python train.py --experts_per_token=2 --max_grad_norm=1.0 --train_tokens=293300000
Below are experts of layer 10 (counted from 0) of a mixture-of-experts language model. Rows are named router (the router's row for the expert) and show model dimensions 40-79. Each number is 128 + 24 x the weight over its row's rms, rounded and kept within 0 to 255. Numbers have three digits each.
After each expert's rows: a language model's description of what the expert responds to. This comes from a sample of Wikipedia text that the model never trained on.

# expert 48
router:143162141081112166131129148108128091177158117136133175183118129107100126146124149141111133110130121136119096098124126107
Description: Standalone space tokens coming right before a number, as in dates, years and counts (December 20, from 2008), or in empty table cells.

# expert 49
router:127112170135106116115108121098107125120157117134155171148128167103128131139077138164117143084168169172119088094123104134
Description: Middle and ending pieces of abstract Latinate nouns and verbs, such as persecution, concern, attack, movement, reform, process.

# expert 52
router:129136174116137122139125171126139085139106106108127165148160140109143157137059115133115134129155145157089057105170162138
Description: Nouns right after the or The naming the topic, e.g. term, source, company, round, plus table dashes and separators in markup.

# expert 25
router:109145155108138122116114139102148113137112129100155161173129134132161115147104096156129128119168154128107091133175120166
Description: Byte pieces of non-Latin or accented characters: Arabic, Hebrew, Cyrillic, Chinese, Japanese, plus accented letters in German or Spanish words.

# expert 28
router:136117160069106159099134121105150126123125139127157107173121162108126121123116125128146095125156152133108133102173136196
Description: Opening word pieces of names and words, often Spanish or Romance names, e.g. J(av)ier, P(abl)o, Ang(lo), rec, Aust.

# expert 29
router:149137168113134137137126157118135111157129117095145159153139129123146136130048111162131116132137152141080088132181121119
Description: Short pieces in the middle of proper names, titles and species names, often foreign words, such as SpongeBob S-quare, Darf-ur, Kukh-archuk.

# expert 37
router:142116156110162114125106178104125093155143096117123166131107159101130131127053098146081140109130131124109120102143124152
Description: Final words or endings of proper names and taxon names: Stadium, School, County, Symphony, -idae, Polyphaga, Territories.

# expert 34
router:151128155084152136154133115117124099137162133118153165173137162116134151118100124140087122149147140117077100147135071102
Description: Pieces of place names, especially compound city or region names and their endings, e.g. New (York), Queens(land), Dart(mouth), London, Boston.

# expert 17
router:116126158121113149129080159155131126132157093093128141132158176120155129141121126116104129122139122130097085067139162121
Description: Adjectives and ordinals after a/the/his, and pieces completing them, such as first, former, largest, successful, third, year-long.

# expert 27
router:157115135092122145086110128116115066138130129114111147109144115090126140096140137184100099107111115130120104104146123177
Description: Opening pieces of lowercase Latinate words after articles or verbs, such as cont(ent), att(ention), ref(used), def, ext.

# expert 8
router:105104135094121140119116167144129111134145114114174115181121125131112170141146134125141109123138166118106057106132150114
Description: Field labels in infoboxes and table headers, often after a dash or pipe and before a colon, such as Location, Votes, Origin, Starring.

# expert 46
router:116144137099106134148101119107104115120156117153181134151155149126132129163117142135108103144168173149107113129116140111
Description: Base verbs and verb endings following to, would or not, e.g. to look, would see, want, find, prep(ares), sett(ing).